{
  "n_experts": 64,
  "moe_layers": [1, 2, 3, 4, 5, 6, 7, 8],
  "learning_rate": 0.00176
}
Below are experts of layer 4 (counted from 0) of a mixture-of-experts language model. Rows are named down (a neuron's output weights, with its number) and show model dimensions 256-383. Each number is 128 + 24 x the weight over its row's rms, rounded and kept within 0 to 255. Numbers have three digits each.
Before each expert's rows: a language model's description of what the expert responds to. This comes from a sample of Wikipedia text that the model never trained on.

# expert 56
What it handles: Comparative and quantity words after of, or, than in expository prose, such as more, other, any, less, many, and African in demographics.
down0:098123105108129141123106098112113090176146109117137146108107098110138144096107150176120094164131163108167100146145119140124142128134140133154163118092121124125116165157132150119092148081110143097110111159138137126131098158149091115113124117160122117153101101153123130123122163114148102095096158184126117123143121115159090095118173128144161140092184133162113113082144093098102122124171
down1:158140138132109140118130120120129120130170123111130136165102131150168109108108170127133166107125159125096158137102146125150111122105084126128108151099139112156139119159138133141124128156168105141144124111129120141129158087136150140115141100146151117114135097126132137149139153055109137115157135116109125088097118144101144145071143076103114124127160125096143170136075123080155140149147
down2:164157119159128148121131125138149133147129120158136143148081108151124132140125100116153083094178103118124122091137135161141112108142138135132137149129117151136108095106136122165112108095090123069132121117082136036142098151119125119153134107117121139133117150175115114152119213160081141153097106143139152116131146132143149129155128132135136090160129129139099149171110150116123064177119
down3:114165116126138111134136142081138180100125129139126129095103117105082175126119110153163087135146145151134134178129109106143099150088131101095147145107156138141102108171108137101123107175129113136139137121138067153134146134126161093087138127130087142113163123102148165166150087142152153141114121103109149132153148140114119113145103127109134127161141094133135127123133084150150152122118
down4:191127150120124142126124162059087129143078165126140115129120108160127119069171151106098100107099127141113118147104155129104155155117100143151131152129125126134128095112123118114149139136115060138121137104146133083105122130108176154128118132071143107114112159121083141167095097135095114127201162133093085143133143100129123121117111134149159148132117123114170137124090129115136124094132
down5:149135121112081105120121125133130123174116105151122163152154131116170125119127144118161164179117129103127163106161146159144118123136090144129133122120160138123116165147155120146154195093128104129111074157093098117087119153123141143131107109086145168171117129118130156161156148149143094132122112116112127149142131107165134116116131131083092111160089137184137065170146205132097123154154
down6:154102160133097145149130138109129157114122157127111152147089126156074132120166093193156147089138137137135138121117139138139131165148143114135167165144114136086131111111131083121183124128104151149133139107122122109116121130132070089141117124136151124082087132122151154132173140156148125141144137178144123131125182158138171143152121123126129162137126144089143119127070092151143128093144
down7:147141124116147148141109089117149172111155107133116142138135137112108180174089140088164123104163145119110171131157139161134078142105105121149096173206189114102121175109160102174156166128100150091143134147164160104171102112124108135109115116132125085131130105144136120135123136117075123151132119134129122149132097124127124148102110105124144149162151172183049146121137142138111118133143
down8:142100148114136185096161154125133113095152154116103147090146129127155116127122114122130106115142092158107139131133148199159116128100154145131190114138126152120129161105131091133117123101109179135155183136131117108120153116092131138136127114126144101133153132140128114136119130108136150141178124123132113116127142146075148151129139119127105138160090146164118114078122127099158170128125
down9:132149121149161085123113154151111128102107102127147102107132108107100147079128140114146133110142117132141142121116110118108098115142111073129120133148126095128090145073106133141101114155140075145098138146140168120134112136132102142137107089159117129145121155105166118152090121126137116096121134117133116142122130132136158120117131103133168169113132191127125127073136111124089122140113
down10:165116133124152154116111136132171092150135069145106123119106130121145104141148093108112119099144116088112098133156127114118125137105176109139144108198095108137107133132120100124167100126118121156152124115135145149135194167067109109122068139146080091104142133123131117078144146093086124094139168109090160140151115154116148158152177150108162161104130137127159126093114097158136081125149
down11:114138110142089119123105101132151146127155085134146106122096115149118112082112144158090092055107157100190128133095130111128157120127135139111103092161117152141159123090100134118114158154147125169172147148134122102150109121142126133140155181138128139111094099132129106116145120127136116125175144085121111099138148125122120111150155134182124153143094110086119124109131111149146119144118
down12:118108132124070190148147141126098116151145126148108095090109127107116107147176117143153108149144093103121150091150105081086155121123151170112078126141096130106103183163154144116137119166170105118139174137120117116105136126148117106167117119124073140117130153120143178132110099156161151153175137112098140115151145124096169107147139092111108146100126134142132099100086086139134179151149
down13:134159081149130124124128110139078120189145196149117134105114133119154150182182100147160102098112143111162131132153128151124128144124120074160135056099114165125126113097139146174103155156130135131097123146140092082136159102128121102092143136095132132115152128136135128088069138155119101113134126121179113127114118148155143172108151154150109067110127117140156105151113144172111147116134
down14:185142144103109093164139139116127180148164110131136202092088121167087115130139145080120158138114171099100166124147100139111188101125105114115119138132111085116159132093137135137123103107117118113117142114081151175129124155119066116148154139134146153108177117152125140209129103126123139174143136101077108149140082145159113165150155107153126101136143160098116117123091127105152109106120
down15:139145112159090149133133154158137154146117105131119152115123128144111119120168110163148148131125136160120104091099159140124117104120126146143109132134156156164137135125103119163138171071106172113130152168172100107152154111091121192134119083115155104123136122113096145158111138123160108112098133085154142113133111146100114091176142128102137099145085149101114136153126149137115090126182
down16:117104125140138142093132123167145140118161126116135125186114081091132145115111145145173142155144165142135070132146155130110129136135132182121086127140112135137130152144131122106120138134138156132128146146106086111105151132146162135097144125097103084075136144185183146158121127130134128074118133092137149153101143142100144160153107120172073167129127120119101139147174108140178131111138
down17:133116084120178136144131089103161118142157170157130113070135136181100173168134122099114149103139094142141119079138174124167193166168121180132111184168121106096126164141141146158113136147139123118134147137125111150122153180138189135113120133111082132123135137122125158116171099138116103107111142175094136169139179139143147119100133126139156148132112150119144106164161119128137160133094
down18:110078139097129136155119092148135117122169123166144145157126143114155142119121148127100101122170116146119155143114129158076179112123122144153132168151160111134119130111133117122101134166144112106163142129150111152065174142092106128154145120131105170132186150128126112104131149131076146138126093142146130113148131146124139121118117115177131083100127098090172138119119109175116109114138
down19:110161168111120135121161120135130148116133149127128123119138103123111127101149145140124136147137104162131135150108133173144108100098175169147173114154141118142137123126121108104131145117096112146101161074096123151108110116107103138121154104100132117141181127111145140142096144136110096110104149145133112156093130152165097134138119142049118148117067092154118104133118154152055135160083
down20:132111106126145117136140124135170111132144143148166123105116144197156105166125114139105148137141137119123092102112119162100149080118132111157121106103124165139148175127056166101148114105122115141131173126161113152112141153130070170151142092133120124113111139109133152093099113075130142166103119115120121106146157140106121148129111108168130132141158132162128155155152129125103128124124
down21:115151132162134098113141122115120126156108154146120115136124156138154075097109034093099131127103147118131105103107107139145078134164195129112126113150088087167087136090146135140096138144092127146113118111154165107151135136162111139135080139112077093099166116132166140154169128123129126108143101127121136136149105116153121123112138143145152077116159099132089110087142091118133156095156
down22:120124097129133127141126088143135121158112125078129150143138124113161116150122095092146107118104106126117097131120128132134125141095106053118160090165151116095195136101128107164092099133123112143157147111155139096173159141078102129113156147142139125107097137110128114102117128121114127114137128152132121103115117092139106130097158193140188120151148151138132205114123116129113119132119
down23:082175108118142114115106132095092164115137133102111149134151159146150141160132130172105132146150091106128110169116163069147166070138153175125144145125161100121157117092117106136148128134143129128114141126131107129145104148125100103112133137157094093129117123119112172127156103113166129127113098115166168138154115096173095111167177122139124116124106122134124124146121092150151115100117
down24:120145124120109200184150080065142154138152135135157106097118170117133107109124129118128119119114131125098148136149126117061128153162122122103144163120134167138101152128127151130082127190106091138184150110124201101139116122129142115076088097131125172156172105142121143166131123131133145125133106120107122086121150140089113106067127145140153136134143138137132120147133128125132141151172
down25:150154124116123116182164142111118117096156074131106133156082165155096124161130106112132111168112149127076116152111110143119143138108116137112104137102151127097131153162128129125127118140146108128131068117133154139133096158141115151123145126175140143121093124131131086136136128095142118137111129102125140153145155138122130150109099135154148106145155147119113121102104097141123131090091
down26:100103163135113125131140144134109171144141147135152163122090111123142143109150127095131147103099128200152131193150157141065155073132147100132138111124120066163109087154142111108170131113123160183140152090164106130115091169129076115133149121117114095142112128157147135127109082112134110115130117119116091136134151129123114138159138168118150142114120141146146134122152098129136117126098
down27:108122117103174091129138080152099153107136137104120141108130129131131131137128139104096155104134144166107198118132129131119138155119131093100146157137115120144141141116137096133099063169149083123126093092138105178108117135125089107095099175110124110131167160138125092132176130131103161150114155152104123143089165119124106113083159128064129153124124068101147085128111123152119178168121
down28:125142158166101091177134145133102078119117103187126140141121086149121140147125130146112144116093173124121136123122077120144117140129114114169132149134116108087124122122170173109172128103116118167130109134109144089126153174105135125102116170163193110164121089136172089061118135106116148115085155123140151125144129131107118133090128128126157079142131113120143172165119136154089104140069
down29:113109123147118135135162143085149137127089148141098145110130109177163111099099134152150141138113179109175142135145116134104148161095156153091140099169064112090118118099096139143139126140092140122107154142118138117121098127106110093125140146068105140119172117106128141125119127122137122127091136113098142118121123164151129140162099137059143097080143131072160092139141146125113135138146
down30:102131069120127128130137091128117145124152113136091146134159143138095117096120123095078108106132122143095121143091137143128091166154146155149138183179139128106169118169138087135175135154141112113150119118157162157155105109130137108126111120148164132108169116049134118102139092113091133133146105128100132111128108147155143134115129107128124123128115120125149110132134115133094157121143
down31:114143165120150129117130110103180168113116120112168112109143132098102112141152116153127086160111171136140106109090176127109114090129183096126158137117170114113126143122169114072166093152118128135123116093084132160130119111154116121152168112119168152113122146100130161138165142138150174129115101125115150118150134121143104154119106128083128125136073162150120115121124101092144103100101
down32:116119082138098111096141136075133136069116133138153134174125126123136118100138133167095165152126130104117137111127133066164138118101181123153086155129122153129109164117152183129119127128129179081166101095144155149138136134141147167120102120097149189160071150081138135154095120113121106141129139079133152152159106059153111096106122114075128139102132151098158175146160154128092129186137
down33:084153149088126124128135094143106117073070140124144138136123114133102143118115122146136128108117082136159144125084124130183147130113074171134106082129061146119129104151074122139136177137135135119148130144123122151149133166123179094145165169145122169120169105127123162118111133129102148119144077150145157137143136108114108126110113140101114121132102086127134145131185129104103133124128
down34:154121135134133145158092142151126146161097107094097088094104114134095085132112149134109130143126172133100139090115078182113120153124138132126119118126135146100098101107120149107167130098084195141141084153125094070113151121088159116113096103123145132149117126171164152140115117127131156081124101133150109156112150138129097123108105113140102095103125115160098157115173108105113126148100
down35:155113150148149142126155168098123117113136105160134147147131118100125147128150156146113146145130113095123132117167131119113093136164165096132127125105125141146082122149134149148096150102084183149156161115127097128119126144165122115157181135129110112091107160134063112136155111140173139116151141118174139138122120140118123146160145161165149148122151140104149152133118104114102128136146
down36:149117112100130097179112161123106109080078087080171124117106145134142108124135138124076130159133106116123123090152095123141068082122154129135131109119139133125096116146150089107136127137108104099149131132094111119107097141133112115114147130139118142175088167112101136138098103130154134135084137144089158148170142117100119182096137131149136131101096127124127117102130179104091136134136
down37:116145126123110058103116129106145148146104156152115170130112129107112150119151136186127128172107129084104121090122138167106145152113161116165130098089119138165128131115146151111130140125122154122149131110134117176137125148138130135117136127127148147124182129096120158107133137201129129143148074094133127118120149140127132083125089152142157133143102100137140147114146112114117107087130
down38:104128175122150167169140116138098133168125172107092143142153113141093116096100073140116104143150113152154126150113130163152122139131147131129104155103168129159113158076102124104091135094161106124125114119134164140103126101115113112135123181095090109135142098102100160136096144185108096096112141138130122066141143113124155131098176111102130135140129125150161133115119157149086164112117
down39:137091119106078144094135102126167120091116060145102118166117119160116139152132141138145125169129128106080133120148130168104202128104083127143109172116152138115120113126137122116165112106161156134133141092117116159097166130107153096141126121157114168126118101108128157160123114129137168130142111123076148092145151088121139128055135109121128171130149109128101130155081122098150118134135
down40:103153138179089140142133099117168081152119126127172104105119117171164120122117122136129119105111148137142132106142156138124115121110048107167137130171123132120143155139119126123143122112118093166140094108131193124114162166134115161133124099126171124103087156154120136117109137108110099139123124141130138123137135126051107148110126077111136098127134112146144179118122114158098107133144
down41:124130099151156144126107096127129090107134116149122134144147147159101115095112151076155118123141137131111137160116112127127166130136125154161096131132136117139153134172135157131141115125107120110116140120106134195123164114188114122119123100173164113107125083124123122103123146148105125107132124153112107153124106151125137118138116172164113156140142108120121127077102083096171120117127
down42:090088110118130109117110174110168145156161127121108082140146132082121168092157180128126169126101119105131126111089130126138131117147137106133112135121161156112074160127113161116163122117151099137129118139132140160118124089144078121146150097114093175125138146152065082113143110144112130115179156118163146128173150116141121132144200133137073122113175091122129104144103152147121115159107
down43:106158128108164112127149082126153116127100110172096127144168117124121105142161120114119133133139130116109087136103146120127130126172131128096103080134141125166135129127090164113169092170087163141122145091130121153134083148158168149119156150149146165114198125104120111117157096095109153111110100100133093129129121120116145099076119082108123138111161159140119131131120115097163107099124
down44:128138161118100130134119144153149130148103115137084137109149126106144101094096160091157118112120110159156160129125137083131088122127133106131137149130099090169170112140133105108117119105152137148095152122145127149148123139127103133139137187166122147123128126145112130073143132108155159094084106116158105127111132147124078159123104113092077173115129141111137138133132149125168125128103
down45:139105143158143123138121093127091147124098132156144146118158122071182162111085137134096142148066098133154128155132095103144114121119135122147164113117142143120142105136119134138110123116143162148131133122149125145122150053118149132118121121140136126118095118087127125143098139151128117133102140099153099141124125130119124072099104194130125154098177148158129102154086131115180084189127
down46:122163154095108159127114124150181137137128145143137150168099144092148131152094161075143105115150131115089132120157143137086141102140138100124146117104102146142084140148091125120144150086158078169149107092093121173129125167158138148115121124121122103137116171110144111132113159139174140117138129076117105115115121091108124122137116068105111121124125101114123153117116113158150123160129
down47:154140152137116139105153122120155130157143141140131137170147123097116125167069098171144124143132125155153180132113145143197149128129153153130119103119126133143196094088151094122144158120133205092147163119137134154138136125124110130139154159085124121136129140123122086140146126107109128114139154108148162125095102162117076138080114102096154122127167102133125127163114157117136110144150
down48:134138124116143126160168160127123054127110156101176138141139144127165129145110126135160153123155126130172164147131152079146118119110088119142175120087150115119104122169105109174105133115115134094148111116138107134127059138110113172135127111116095131126160107158096085146169163127138144154185125166104102137134130157112142105079148122143199113100098130108109150117115173135115083119146
down49:189179162123084149113149215107094129136122116120109124118137117118137112145143126089136173146128129105109124121163135156106113111112137129164105098148156120139142105134043174140095093142136127110127150142098128118103120116109121118141180123130101183166168111122129122149103108154152128151151158096115134131112091116096118095125097119143164154071142141103114145139150125107121109110153
down50:122163140153107112166093128123092129110102168079143117153138134141131132134120103140132123099135145152116130138156160140167126111097156170145114120096101103136172126154101187104115132119123148112134078118163109152169107119175117147154156138074166136106132139122175153162135148155124147084138133132120112106128102083156128103114148176153130167123114122120121152115120100171115134108124
down51:094067166114100110107139108099102119134122153104164156121128133119106141055126162130124146099156104120132100159133094140118140108124132153092080164079121118135166097109150111096103133139146124078137138138112079126145114108128128152110183121099087101098103136120095139113112134177106110128132138128156143155088109117141089160098156149095129119110157161093147110148119135136091157100095